{"d_shared_expert": 128, "init_std_router": 0.0161, "lr_router": 0.000676, "grad_clip": 1.0, "train_tokens": 409600000}
Below are experts of layer 3 (counted from 0) of a mixture-of-experts language model. Rows are named router (the router's row for the expert), up (a neuron's input weights, with its number) and show model dimensions 0-127. Each number is 200 + 20 x the weight over its row's rms, rounded and kept within 0 to 999.
Before each expert's rows: "comes after" lists some tokens at least twice as common just before its tokens as in all text. This comes from a sample of Wikipedia text that the model never trained on. Tokens count by the router's weight.

# expert 90
comes after: "the ", "The ", "a ", "his ", "its ", "s "
router,180,168,203,162,176,211,225,180,204,203,194,193,219,196,222,209,153,202,183,186,162,225,207,187,197,203,184,212,206,177,227,190,186,184,177,139,192,222,202,176,212,184,219,160,214,181,193,215,180,181,184,220,192,176,205,195,197,192,145,213,196,213,181,176,218,177,230,171,151,232,181,208,218,191,205,221,210,224,187,193,205,200,213,193,237,209,196,196,197,194,176,200,235,165,203,205,169,214,229,204,202,198,200,200,225,207,197,210,208,211,202,189,161,180,206,223,186,205,206,205,206,163,209,197,214,184,154,203
up0,202,229,175,191,207,215,248,163,210,207,172,196,191,230,203,183,186,161,173,170,177,194,208,191,189,182,185,203,192,207,215,156,168,180,186,204,185,203,225,210,217,164,217,202,237,229,185,192,185,202,215,218,226,217,192,201,248,209,211,211,220,228,208,205,174,186,216,196,188,180,196,191,219,162,192,173,251,216,204,179,213,210,192,220,197,189,172,223,187,216,216,185,200,213,196,175,227,236,217,205,230,185,181,197,177,205,204,216,227,142,213,183,207,181,223,215,200,177,200,220,204,208,207,197,206,185,202,223
up1,195,185,179,189,195,195,240,173,200,211,189,201,190,173,207,250,198,203,209,216,181,209,206,213,195,206,204,193,235,216,199,203,191,206,211,169,172,234,201,216,208,194,211,201,223,204,197,202,179,196,224,202,220,224,199,161,217,234,191,194,188,209,198,136,199,184,198,166,204,176,207,180,199,200,184,213,197,198,203,177,214,197,197,220,205,200,183,221,196,206,188,176,222,238,162,204,218,176,184,208,227,148,186,196,200,208,176,181,216,249,173,167,190,200,220,197,215,218,251,184,171,230,233,187,226,203,169,211

# expert 115
comes after: "'", "to ", "of ", "with ", "and ", "for "
router,199,184,209,176,177,209,226,171,216,205,154,189,265,197,206,189,185,188,209,173,161,236,209,185,188,186,161,204,180,221,224,160,227,181,173,214,199,198,202,197,184,189,185,187,206,215,197,217,203,187,188,194,217,139,180,183,204,198,156,232,207,202,182,194,170,200,208,203,197,192,203,192,206,180,233,203,215,203,181,226,198,199,202,190,202,215,205,158,167,201,192,219,235,177,195,219,179,181,199,202,231,195,195,190,198,219,180,202,209,211,212,165,194,198,196,205,186,222,192,195,235,191,218,184,212,166,156,217
up0,195,168,215,202,186,232,208,205,201,233,175,209,200,179,230,198,198,202,215,198,188,213,213,182,161,190,188,191,198,214,160,168,189,188,176,211,193,159,186,201,211,179,231,189,199,175,204,217,196,185,217,219,214,164,191,176,211,213,170,227,206,221,204,194,209,206,215,170,188,201,211,249,216,162,162,209,192,198,228,165,191,230,237,230,201,196,189,190,197,187,216,199,163,220,199,186,209,188,174,193,231,219,251,189,239,211,176,216,205,205,208,177,192,208,201,227,181,233,201,246,202,218,196,195,203,188,175,200
up1,167,165,227,189,193,188,242,179,188,194,181,199,208,215,175,213,206,217,202,196,234,220,223,217,210,188,208,217,185,166,169,245,240,196,215,209,207,203,173,222,210,203,187,230,179,176,209,185,207,194,188,204,196,157,186,202,183,215,155,188,148,180,186,197,176,194,233,212,191,186,199,189,197,190,223,237,202,193,200,205,217,235,214,202,191,188,176,187,192,171,191,215,163,184,216,190,194,209,205,229,189,199,228,195,200,204,236,215,166,216,225,209,219,205,211,191,191,229,183,219,179,217,194,222,156,225,185,212

# expert 9
comes after: ", ", ". ", "However", "ally", "however", "5"
router,215,194,177,186,205,234,206,188,205,231,180,208,207,204,236,216,198,195,205,229,172,171,202,208,184,213,166,222,199,215,198,152,222,185,153,182,196,181,219,190,161,219,203,179,205,164,190,236,191,189,216,215,237,189,178,203,188,193,152,207,190,205,180,195,173,165,185,227,209,229,164,201,189,173,242,229,182,197,172,192,207,206,189,182,203,179,197,182,185,177,183,216,218,187,247,210,193,223,230,200,194,185,191,177,212,206,206,199,190,191,176,202,213,172,197,216,204,201,200,198,227,178,249,190,215,207,204,204
up1,218,166,212,170,175,251,211,218,228,221,209,186,146,207,204,173,176,189,199,176,195,219,187,219,199,199,200,208,209,195,213,173,235,210,191,197,209,213,195,195,193,198,197,221,204,202,200,179,207,212,215,202,209,194,228,191,202,162,216,165,199,235,195,208,210,209,244,212,213,215,206,203,202,209,217,179,218,210,190,172,167,192,177,199,175,228,194,190,208,247,208,187,208,194,158,204,202,185,215,239,180,228,169,192,179,211,193,167,180,184,212,193,184,206,194,233,175,174,195,205,192,201,173,226,211,194,146,159
up2,185,184,168,195,198,185,211,219,203,225,209,181,186,205,183,171,195,202,246,210,184,197,222,210,231,186,206,190,205,148,204,207,199,200,189,244,213,199,167,196,201,197,214,171,200,210,217,174,216,176,205,173,201,183,181,217,209,195,189,221,176,208,204,224,168,192,188,198,177,207,175,196,221,231,195,247,173,193,210,200,209,175,226,199,223,200,202,192,186,210,224,173,212,181,237,182,209,225,185,190,148,183,192,175,202,223,180,168,178,227,165,196,242,234,173,183,212,217,208,189,218,187,197,225,199,196,241,181

# expert 18
comes after: ". ", "\n\n", "January ", "July ", "In ", "end "
router,180,173,182,164,188,231,238,233,224,194,152,226,197,202,232,188,168,192,198,203,160,202,234,192,208,190,195,220,186,219,195,183,214,216,170,189,203,176,203,187,164,200,192,179,197,180,205,231,207,173,227,224,223,165,181,184,189,194,174,223,165,186,228,186,194,230,206,225,223,220,197,194,208,210,183,187,185,218,205,217,201,219,213,222,241,221,203,173,187,169,172,217,222,175,211,226,198,210,206,181,218,175,208,208,205,201,203,211,210,208,181,225,192,201,184,233,188,194,208,192,208,145,203,175,202,191,192,179
up7,247,243,204,183,185,209,228,225,213,208,192,165,171,222,228,187,180,215,178,211,207,229,214,172,203,217,176,173,190,180,206,188,232,174,179,178,208,193,198,175,213,201,188,195,217,168,197,219,187,229,185,234,193,183,198,210,202,205,183,185,188,168,176,196,194,210,230,214,151,162,192,195,185,220,230,184,193,174,222,225,212,205,195,176,228,185,174,209,199,202,214,202,157,222,195,187,207,210,215,221,183,215,207,201,166,197,170,198,211,180,160,194,226,184,189,171,214,170,213,230,210,201,174,195,221,189,183,198
up8,189,197,193,185,167,207,207,219,221,189,199,221,201,167,206,199,174,232,217,210,210,181,205,213,156,221,203,184,219,181,172,191,182,222,182,171,172,196,219,222,183,204,185,200,221,181,196,206,218,195,220,210,226,172,192,201,220,194,161,187,231,193,217,186,219,198,187,178,229,195,220,238,209,216,178,186,233,189,162,222,188,212,176,158,190,202,174,184,188,180,165,145,215,223,211,182,195,184,192,238,198,215,212,171,219,169,192,198,206,194,178,161,205,239,163,202,203,212,181,180,209,197,204,215,220,213,218,206

# expert 97
comes after: ". ", ", ", "- ", "John ", "o ", ": "
router,182,189,214,174,209,226,203,196,201,212,182,209,229,177,189,207,181,207,208,179,171,208,213,186,208,194,154,229,169,199,229,170,212,189,184,172,189,183,213,192,192,207,200,207,206,169,185,230,185,211,188,205,204,169,210,200,221,201,184,227,183,200,181,175,194,201,222,204,212,220,179,173,213,192,208,182,186,201,169,240,224,228,237,180,203,187,183,193,176,190,185,204,195,224,208,202,199,253,201,218,197,189,199,200,218,248,151,224,164,221,219,192,186,168,219,210,176,190,220,157,199,191,214,205,236,159,195,229
up0,192,181,209,205,182,189,161,161,215,206,223,205,186,189,189,218,182,165,180,203,179,208,188,193,211,217,190,217,180,186,216,196,192,195,216,178,192,211,178,206,195,212,230,237,197,198,203,181,172,227,198,202,213,182,168,212,178,198,216,169,202,200,188,187,142,207,205,223,191,202,182,190,169,203,178,212,238,232,184,241,189,175,205,217,203,194,176,163,190,213,193,182,194,194,203,177,208,228,187,178,216,160,222,204,175,236,215,200,217,192,195,231,165,159,195,228,176,195,225,219,225,148,180,205,193,192,212,216
up1,204,189,215,202,181,207,179,232,178,215,194,208,193,197,200,160,175,200,195,180,244,191,205,197,173,222,203,199,211,186,199,196,190,177,216,225,165,189,188,221,209,232,198,249,217,196,191,174,205,183,227,183,211,178,198,166,193,209,233,222,184,207,204,183,184,208,223,194,185,218,192,214,224,182,232,215,185,222,196,188,217,173,181,179,187,195,185,183,212,238,215,217,192,201,199,212,191,157,201,223,204,190,183,214,243,222,179,211,183,244,165,169,198,208,207,174,186,219,217,181,213,181,216,147,170,204,158,204

# expert 84
comes after: ", ", ") ", "s ", "es ", "well ", "er "
router,216,174,193,196,205,210,273,186,210,232,187,219,204,185,218,197,166,186,178,231,179,194,224,212,174,254,173,201,204,185,196,166,219,175,175,218,220,197,183,171,150,190,220,207,220,176,187,215,201,215,194,225,234,175,205,199,201,205,175,201,207,205,227,205,166,189,193,226,197,217,179,209,182,212,234,232,184,214,183,222,202,217,224,203,208,209,186,202,177,197,190,223,228,187,197,201,171,233,195,225,209,207,204,219,243,220,180,205,214,208,216,220,187,188,207,197,220,211,224,198,205,200,184,194,192,159,207,186
up0,146,186,194,237,223,200,229,207,204,178,152,195,204,209,191,167,226,194,214,199,201,190,188,190,192,175,203,211,178,197,201,180,219,181,160,207,201,194,170,156,201,158,236,222,228,210,189,230,206,210,223,181,224,160,194,189,185,201,222,203,217,193,207,212,215,215,187,224,219,193,243,208,196,170,167,186,190,206,202,199,204,208,213,183,200,218,215,200,203,200,194,182,187,168,201,214,171,207,186,234,232,207,204,189,213,154,205,196,192,201,211,184,183,173,190,172,186,230,232,173,229,227,206,199,227,202,176,184
up1,183,189,197,198,217,174,189,188,180,168,205,212,219,189,183,178,163,197,216,191,193,205,232,221,215,194,183,195,218,162,229,213,229,205,230,193,184,218,191,199,209,198,220,244,144,176,173,223,233,175,183,175,204,221,197,189,248,202,209,158,200,228,213,209,190,200,189,207,188,184,208,180,181,218,211,215,192,166,234,218,185,171,187,188,212,184,193,175,185,227,164,220,188,189,208,214,168,189,187,225,234,188,195,235,189,208,204,212,179,172,168,185,197,197,195,201,180,190,191,230,202,177,169,203,228,211,208,196

# expert 39
comes after: "(", ", ", "in ", "–", "In ", "| "
router,188,186,206,199,194,222,215,217,209,200,168,204,205,179,238,186,198,201,190,209,200,193,206,165,183,205,182,218,200,198,204,191,211,139,163,175,207,212,188,187,193,188,182,195,215,183,221,211,194,212,185,192,214,169,194,195,203,198,176,240,160,201,198,205,192,176,238,227,201,214,198,206,220,189,215,215,190,202,171,253,226,232,222,175,204,205,180,167,172,199,153,226,233,196,222,202,200,207,209,205,161,183,227,219,222,231,187,214,189,230,186,186,212,186,194,214,185,209,216,177,208,184,193,150,204,189,158,179
up0,205,228,196,178,205,184,224,194,185,168,217,221,212,194,209,219,211,216,216,154,167,206,223,210,184,217,212,209,200,174,190,208,229,209,217,200,205,193,194,201,222,190,193,190,170,175,226,194,152,158,180,187,191,204,207,186,192,201,211,192,189,213,189,207,206,166,236,193,234,215,216,169,200,216,227,217,135,193,186,189,212,210,193,187,206,214,221,211,203,181,186,214,230,229,206,201,199,218,203,198,272,200,202,208,225,188,184,213,201,184,222,196,199,221,197,205,212,159,199,165,147,209,213,185,217,169,206,203
up1,192,186,216,204,204,203,190,174,200,229,170,205,169,211,213,162,189,176,163,225,189,222,180,200,178,228,207,193,243,170,218,184,211,199,223,195,227,226,189,225,210,184,207,197,224,197,187,217,242,161,194,204,201,170,186,210,187,161,225,183,213,183,185,217,202,211,236,210,197,175,186,203,216,178,207,192,194,217,250,192,191,194,227,223,215,186,214,193,215,227,177,195,183,197,207,214,184,168,189,219,197,192,208,170,171,212,214,224,180,258,171,171,204,176,195,196,195,197,224,176,211,177,215,190,228,222,185,213

# expert 92
comes after: "| ", "on ", "On ", "in ", "In ", ": "
router,209,199,208,186,205,225,235,207,185,213,200,210,195,201,227,195,161,180,198,201,195,213,247,179,197,210,163,205,167,218,200,188,214,175,171,164,191,210,221,212,171,214,211,183,202,170,222,226,215,170,181,238,216,151,170,186,216,172,143,222,186,198,233,217,213,213,211,215,199,215,184,196,198,190,192,198,183,204,182,208,217,206,201,188,193,215,192,205,195,183,173,191,227,183,204,236,197,214,220,199,217,185,223,213,241,228,198,200,220,219,206,202,178,151,218,225,185,194,223,185,229,192,192,210,214,162,188,218
up0,203,224,210,166,185,216,179,188,212,202,175,201,178,195,210,187,193,205,188,168,190,237,231,215,194,237,238,231,197,179,213,185,195,196,216,223,211,206,198,179,181,213,175,170,219,198,207,188,204,220,252,188,217,226,190,192,216,192,180,209,210,197,221,199,213,189,197,182,196,193,197,188,180,210,170,167,204,196,163,184,208,202,164,172,177,176,180,251,168,196,163,176,203,190,177,206,214,204,164,209,221,154,197,219,220,188,215,185,192,205,188,177,231,195,235,209,193,180,230,229,226,198,230,210,217,204,175,203
up1,162,183,181,191,198,216,200,175,198,180,183,189,204,223,210,244,215,168,194,172,192,202,220,232,197,244,202,204,208,164,209,184,202,203,207,156,197,212,222,191,186,195,217,186,206,194,182,190,189,201,185,215,178,173,206,195,207,206,197,226,185,197,232,221,229,224,220,225,204,193,214,188,226,224,170,219,152,233,187,186,184,196,189,189,217,180,228,247,183,177,203,209,202,225,191,194,186,225,216,213,208,181,185,225,220,170,194,195,220,227,197,211,212,213,216,203,169,233,244,143,200,208,218,173,191,214,205,204

# expert 110
comes after: "| ", "°", "S", "A", "T", "R"
router,198,193,189,174,214,223,191,186,230,217,205,207,221,194,186,193,188,161,199,234,175,214,224,181,171,173,159,215,157,196,175,183,198,172,167,149,205,171,197,180,163,212,220,168,199,200,184,207,217,180,221,217,216,220,204,196,184,197,178,219,148,221,204,200,210,197,207,220,213,195,188,160,210,183,212,208,202,227,189,184,212,199,202,191,215,178,173,195,192,195,173,212,218,189,202,226,187,223,217,241,196,195,193,201,196,199,193,236,200,229,202,182,157,203,192,235,230,202,236,206,204,175,190,184,218,171,185,188
up0,193,186,206,173,169,185,203,210,190,214,189,188,179,174,215,204,197,164,226,201,219,190,209,199,193,210,208,182,166,179,209,160,222,222,201,155,210,179,186,221,184,169,233,180,197,218,186,190,200,232,204,221,190,219,172,193,197,234,210,212,197,179,209,176,187,240,190,223,179,172,217,171,208,259,207,193,217,192,192,193,195,194,239,203,168,215,190,196,185,185,205,189,196,200,231,196,198,237,225,190,194,194,235,195,200,224,222,240,201,243,171,228,200,173,176,200,206,215,200,190,226,190,195,183,173,209,173,175
up1,180,223,173,202,209,236,232,196,207,197,189,186,225,225,200,206,210,166,204,208,199,196,219,189,189,170,196,195,199,200,217,194,203,172,215,196,204,179,158,215,208,193,199,240,161,215,213,226,201,212,214,190,166,189,211,242,216,207,225,233,179,210,195,214,169,213,177,194,180,210,173,192,214,219,177,203,227,190,199,171,195,185,223,182,211,204,167,242,169,180,182,202,201,186,187,198,210,250,234,212,192,193,186,177,208,196,171,206,182,230,190,179,209,216,144,169,234,191,206,220,206,172,199,236,188,202,200,224

# expert 126
comes after: "to ", "and ", "a ", "the ", "was ", "an "
router,188,187,183,202,187,217,201,203,200,212,160,208,185,193,208,190,157,198,232,196,174,218,241,163,199,197,179,231,204,213,230,193,192,178,183,195,202,221,179,187,176,231,194,195,211,179,194,200,212,212,180,200,207,163,199,200,184,211,187,241,205,202,184,215,173,199,219,184,166,192,185,199,182,195,226,186,173,231,178,224,222,207,242,209,202,194,190,181,186,145,183,202,215,177,179,238,186,210,235,226,221,195,190,193,243,243,168,212,184,210,227,187,216,175,218,194,195,187,197,213,227,198,215,166,227,190,205,198
up0,201,191,194,196,218,223,205,162,199,209,197,215,184,204,195,179,204,166,167,200,153,230,192,180,233,202,228,183,192,164,190,211,225,201,182,223,216,184,206,203,187,222,222,163,186,207,177,176,195,207,202,165,183,195,219,228,215,218,224,217,179,193,194,177,184,190,197,214,208,201,215,220,205,176,207,216,150,233,231,240,211,177,178,199,225,233,193,208,198,217,252,191,202,196,191,209,199,208,203,217,205,208,213,202,224,213,184,201,196,205,194,181,196,181,203,190,232,145,196,205,188,221,199,209,231,213,184,138
up1,196,193,190,194,195,202,198,211,208,227,216,185,175,166,190,190,205,193,203,216,194,203,210,166,240,194,189,212,222,172,223,185,177,186,209,137,189,215,204,158,200,202,222,169,217,205,206,197,211,234,187,175,242,204,215,224,188,188,176,208,244,184,187,169,183,195,199,149,180,202,178,175,184,176,200,200,198,179,193,153,193,174,213,202,200,227,218,171,226,224,177,198,221,178,199,201,198,191,221,176,209,197,217,165,221,199,183,200,227,179,210,232,200,226,215,192,216,183,178,203,187,162,182,201,211,204,169,212

# expert 62
comes after: "| ", ".", "–", ":", "/ ", "+"
router,170,198,188,197,211,218,212,211,224,214,195,199,234,193,192,183,182,178,212,199,198,196,217,184,201,213,169,199,137,185,204,167,212,194,143,172,187,206,177,188,179,187,213,190,204,191,189,241,208,174,185,206,216,196,181,194,176,188,197,249,187,219,209,196,214,213,231,242,206,207,186,184,207,193,230,213,179,217,177,209,203,203,204,195,217,204,186,214,162,173,184,238,219,224,191,226,193,207,205,211,179,165,199,206,215,188,173,220,206,237,206,161,189,174,191,222,196,193,208,158,215,156,179,175,211,202,211,216
up9,237,195,194,225,201,171,210,215,181,188,184,199,197,196,215,204,219,195,205,194,204,188,190,213,208,232,221,213,187,178,204,171,219,196,174,176,205,208,227,173,192,210,233,197,223,203,202,194,186,208,167,173,205,212,235,193,221,213,217,217,205,187,203,176,207,229,205,184,226,223,231,189,190,193,207,203,135,166,206,210,155,190,173,178,213,210,217,211,231,211,217,208,226,169,220,201,181,200,222,230,186,175,265,225,204,185,191,204,149,237,204,186,204,196,200,194,193,202,200,200,195,202,209,199,227,186,251,196
up10,175,220,196,203,199,248,190,225,180,235,201,197,213,211,234,220,204,187,164,215,235,200,213,183,216,208,188,199,200,203,188,181,194,221,187,183,178,211,191,188,205,196,203,187,232,175,197,190,217,204,195,180,229,201,188,206,213,163,236,220,205,207,222,214,196,203,182,230,198,249,214,189,219,166,205,156,202,215,201,209,221,212,190,165,208,200,198,150,202,194,164,183,193,208,207,193,182,219,201,197,194,191,172,177,193,180,185,194,247,159,186,168,218,195,207,193,195,146,221,204,198,189,210,256,191,186,212,211

# expert 74
comes after: "as ", "with ", "is ", "in ", "of ", "for "
router,209,210,204,195,206,205,233,178,251,203,187,187,220,182,240,199,171,168,184,199,183,214,203,159,195,194,171,201,190,197,200,188,203,189,177,199,202,197,163,195,162,196,216,184,234,190,204,226,231,177,197,185,206,201,199,197,201,201,175,205,190,207,186,226,167,182,212,231,200,228,184,165,209,189,218,200,195,182,217,226,215,226,210,216,193,235,201,180,188,162,191,210,242,187,198,244,192,211,231,219,171,177,214,205,188,232,201,236,197,211,205,179,197,212,221,220,218,211,187,193,206,139,186,188,226,176,175,210
up2,224,228,207,204,217,220,220,193,233,201,215,221,179,170,181,233,229,238,194,217,194,171,240,182,199,172,191,209,199,162,195,151,219,199,202,147,210,163,221,184,131,220,187,199,187,204,226,240,191,228,213,203,202,195,202,195,198,228,192,187,177,187,238,205,179,207,208,214,192,219,219,218,157,211,212,228,202,190,219,188,182,195,179,221,184,190,168,201,197,232,190,187,198,206,221,204,186,212,210,221,206,215,192,174,176,194,202,212,214,201,183,227,182,221,222,206,220,212,211,196,204,208,206,203,204,186,217,186
up3,199,239,182,222,200,229,228,212,220,243,192,174,222,223,228,190,195,215,201,163,202,232,236,169,194,194,201,187,155,223,200,219,186,224,174,180,212,167,228,174,180,192,188,230,223,225,238,208,197,212,174,196,210,206,220,199,209,196,212,177,209,216,220,206,204,208,178,221,182,221,223,204,186,198,205,140,206,208,203,183,210,171,189,205,204,194,220,198,222,192,200,178,193,163,195,215,165,188,216,199,214,222,228,194,199,171,191,211,170,204,188,192,203,220,233,210,230,214,179,214,201,229,205,231,214,169,192,192

# expert 31
comes after: "the ", "a ", "and ", "to ", "s ", "an "
router,193,192,201,183,206,240,199,190,204,239,189,165,241,190,239,194,176,210,182,183,215,204,229,206,209,209,185,216,205,210,203,196,196,174,182,208,184,206,168,187,176,213,187,200,230,177,175,237,214,222,210,217,206,167,215,196,207,222,166,215,189,229,201,186,204,173,194,205,189,210,152,202,170,187,239,218,177,252,201,211,212,195,225,191,244,191,195,173,172,172,183,182,213,192,191,215,199,194,220,208,214,202,192,184,214,225,194,210,160,200,207,149,180,201,176,232,199,209,218,200,192,185,226,179,191,170,179,200
up7,201,167,154,186,236,235,181,189,177,208,207,190,204,191,158,185,189,238,210,210,201,180,192,183,240,201,200,215,196,185,183,189,176,199,206,203,219,200,217,197,164,223,212,196,204,196,221,175,206,225,234,194,192,224,171,186,204,163,180,184,209,196,174,243,176,219,187,204,182,199,205,200,178,204,183,206,217,186,202,211,200,198,228,211,165,204,211,188,228,204,187,218,211,206,170,212,205,192,205,170,221,200,234,245,209,203,210,216,203,231,227,191,208,153,216,232,250,214,201,195,218,204,188,153,211,225,202,215
up8,198,169,156,231,215,194,212,202,222,213,204,196,173,197,158,173,219,192,223,221,152,193,231,184,199,193,208,208,167,198,225,169,190,201,162,240,173,200,197,172,178,190,242,219,203,214,200,199,208,218,233,219,216,163,213,208,166,223,183,194,218,170,203,182,216,184,184,164,192,189,203,199,204,212,172,209,189,206,188,181,213,183,165,184,229,195,169,172,175,210,164,187,187,187,190,176,199,201,203,200,175,207,186,211,174,209,191,216,215,202,214,201,201,201,232,202,226,217,182,189,224,206,186,224,242,212,195,185

# expert 48
comes after: ". ", ", ", "where ", "that ", "when ", "which "
router,185,190,196,207,210,202,219,219,239,215,194,216,209,152,213,216,196,179,180,223,175,216,184,217,161,205,190,210,169,169,218,179,189,155,187,184,196,199,212,174,189,183,209,197,178,181,193,194,238,175,218,205,215,211,207,189,166,188,172,210,178,192,202,191,145,192,204,213,226,221,174,196,207,183,214,208,215,232,207,212,198,195,219,210,195,203,193,199,179,223,180,208,225,179,228,220,154,226,225,208,219,164,230,230,221,198,191,220,215,197,204,215,167,170,251,197,205,217,203,186,214,158,207,193,213,185,198,182
up7,189,208,216,229,221,173,211,172,223,203,202,183,226,196,223,197,225,206,238,236,179,198,164,159,162,205,167,215,208,212,222,186,173,176,174,203,220,208,228,202,212,205,218,231,171,199,173,229,182,199,199,181,219,202,202,176,183,211,215,195,201,197,174,204,160,198,227,228,215,223,195,205,217,171,193,210,189,214,189,193,189,188,197,216,199,220,196,190,158,204,219,237,241,212,181,226,203,205,198,191,205,171,214,219,231,184,175,194,175,201,242,170,199,198,229,201,180,216,219,188,226,201,203,232,184,168,180,211
up8,192,201,238,237,178,191,253,205,198,207,217,219,222,178,227,205,202,180,200,186,181,190,186,226,204,184,209,221,196,185,211,185,240,163,188,178,194,234,206,199,235,184,177,220,209,208,206,171,179,209,205,215,183,211,161,216,195,212,198,211,199,197,190,198,199,183,226,196,235,161,209,176,193,197,197,208,210,217,202,154,199,219,219,158,200,215,164,191,186,244,180,233,243,216,208,170,208,172,168,191,210,204,173,214,200,185,202,243,202,213,209,198,216,194,193,221,181,211,209,220,166,187,207,180,207,221,190,188

# expert 47
comes after: "'", "’", "offic", "ers", "mod", "cell"
router,193,155,188,169,202,210,216,188,239,217,182,197,239,190,235,177,188,162,184,208,165,213,205,188,161,229,187,220,198,204,186,168,231,173,196,171,192,200,170,185,198,206,202,177,208,195,190,199,206,200,159,170,227,197,171,203,186,211,153,212,190,235,207,190,204,189,208,217,225,204,205,192,202,167,234,215,219,197,173,190,196,206,208,200,223,216,185,172,198,170,179,196,249,215,208,215,207,218,206,191,198,184,190,234,175,198,178,232,197,190,207,187,169,169,233,198,206,207,212,219,171,198,224,173,205,193,192,206
up3,181,199,209,188,209,168,231,197,195,196,218,207,220,148,235,202,215,206,182,163,175,189,216,206,177,208,203,200,169,201,164,187,178,198,220,219,185,203,191,225,187,194,208,211,176,199,202,193,202,128,158,178,182,203,225,217,213,217,196,213,195,240,208,174,192,201,188,157,199,227,232,189,201,193,248,204,219,205,215,204,215,182,165,211,162,216,220,212,199,207,176,196,189,176,195,183,198,168,186,204,176,225,219,216,166,205,229,193,173,203,205,167,208,189,217,197,199,217,186,202,211,199,231,190,217,198,211,221
up4,178,226,185,225,212,215,172,216,192,175,193,162,179,227,239,210,212,185,180,178,196,224,184,210,188,188,203,233,219,176,183,196,192,186,190,178,210,176,167,203,231,217,165,200,202,224,179,209,221,212,184,186,203,217,153,213,204,210,196,223,194,195,235,190,234,177,212,182,224,193,210,201,230,198,212,197,203,204,151,206,185,171,203,159,186,226,204,197,207,163,177,216,192,197,193,214,216,185,239,174,191,205,195,177,207,187,206,175,205,189,190,199,176,204,167,178,152,193,208,227,180,191,231,192,236,228,197,189

# expert 24
comes after: "the ", ", ", "of ", "in ", ": ", "and "
router,202,184,183,177,186,220,240,227,224,210,189,184,237,191,205,199,191,208,190,212,187,209,202,169,164,197,198,226,175,191,208,149,182,181,140,185,196,212,189,220,202,216,215,213,212,169,189,246,220,194,205,216,192,160,194,202,192,204,159,217,198,236,194,190,189,209,211,195,209,215,198,188,219,193,193,202,209,188,198,239,220,220,209,199,190,193,183,177,181,152,157,230,206,203,203,194,211,230,197,242,206,191,190,164,190,192,209,176,178,201,178,205,210,183,208,232,176,188,193,163,176,172,208,201,224,182,187,207
up1,220,197,205,170,180,219,227,185,240,161,182,229,202,181,191,193,203,180,215,215,172,207,206,236,213,189,169,211,197,183,184,231,173,211,185,170,194,213,178,220,199,235,191,216,208,198,197,208,190,208,195,183,175,214,196,174,215,193,193,193,225,219,214,228,209,235,167,181,198,219,207,213,173,197,206,199,194,176,210,161,204,227,206,199,213,236,181,193,207,199,193,220,187,193,218,231,196,202,202,222,166,245,213,168,206,195,235,175,216,161,186,213,210,200,195,195,193,218,234,152,171,183,195,162,168,193,187,176
up2,204,202,210,200,205,166,244,195,211,200,197,177,219,199,180,204,184,189,209,210,197,181,214,210,194,188,215,227,170,198,193,204,211,174,194,227,218,209,213,206,179,199,202,190,195,176,225,192,212,196,168,193,210,164,210,205,160,197,174,210,164,219,213,201,152,214,193,170,201,213,216,182,203,213,243,221,174,212,189,233,224,182,205,196,183,239,172,241,221,174,207,222,166,210,211,192,220,174,221,204,205,173,238,166,223,189,202,178,167,198,224,230,230,203,209,237,182,208,210,207,241,192,206,200,217,159,189,200

# expert 76
comes after: "the ", "a ", "The ", "new ", "his ", "s "
router,184,179,198,189,172,216,212,188,197,215,169,194,227,179,217,193,188,174,202,220,173,201,242,178,197,187,194,240,205,202,208,148,186,180,188,174,192,222,220,187,188,226,208,177,226,184,187,200,188,189,179,221,222,176,191,172,204,165,156,213,157,197,181,206,199,183,216,193,192,216,206,200,219,195,217,243,189,240,182,204,204,187,219,210,248,190,184,185,190,149,190,199,212,174,173,229,174,212,235,220,189,198,205,202,201,217,205,218,217,221,197,177,178,190,228,227,218,204,202,208,220,197,195,209,218,158,202,198
up0,211,218,186,210,174,202,183,180,189,187,194,214,175,198,190,199,231,173,219,209,200,195,191,219,180,187,231,220,174,194,172,162,189,200,187,166,199,196,188,170,179,196,176,219,207,214,188,208,203,167,221,200,211,148,212,199,215,205,191,220,176,208,182,178,233,200,216,208,187,199,202,227,232,228,216,237,164,166,213,213,173,216,208,236,187,176,210,212,221,195,205,213,251,214,167,215,236,202,206,228,204,182,160,201,220,188,214,191,221,189,222,181,184,198,164,212,198,201,213,183,172,160,198,204,207,232,220,218
up1,208,182,224,209,192,200,230,232,214,171,201,193,224,227,223,186,176,193,203,213,159,196,235,192,205,218,203,217,208,233,196,182,201,223,205,204,161,219,253,193,181,227,228,236,192,205,203,201,199,228,180,198,228,179,200,161,200,238,168,225,183,218,192,184,205,183,223,202,207,223,210,202,206,174,219,217,201,222,218,183,186,212,211,239,191,170,196,200,187,210,185,178,220,222,177,170,220,226,177,203,207,224,182,177,206,219,172,207,174,172,183,192,204,185,157,190,183,194,168,176,199,222,221,190,186,189,182,175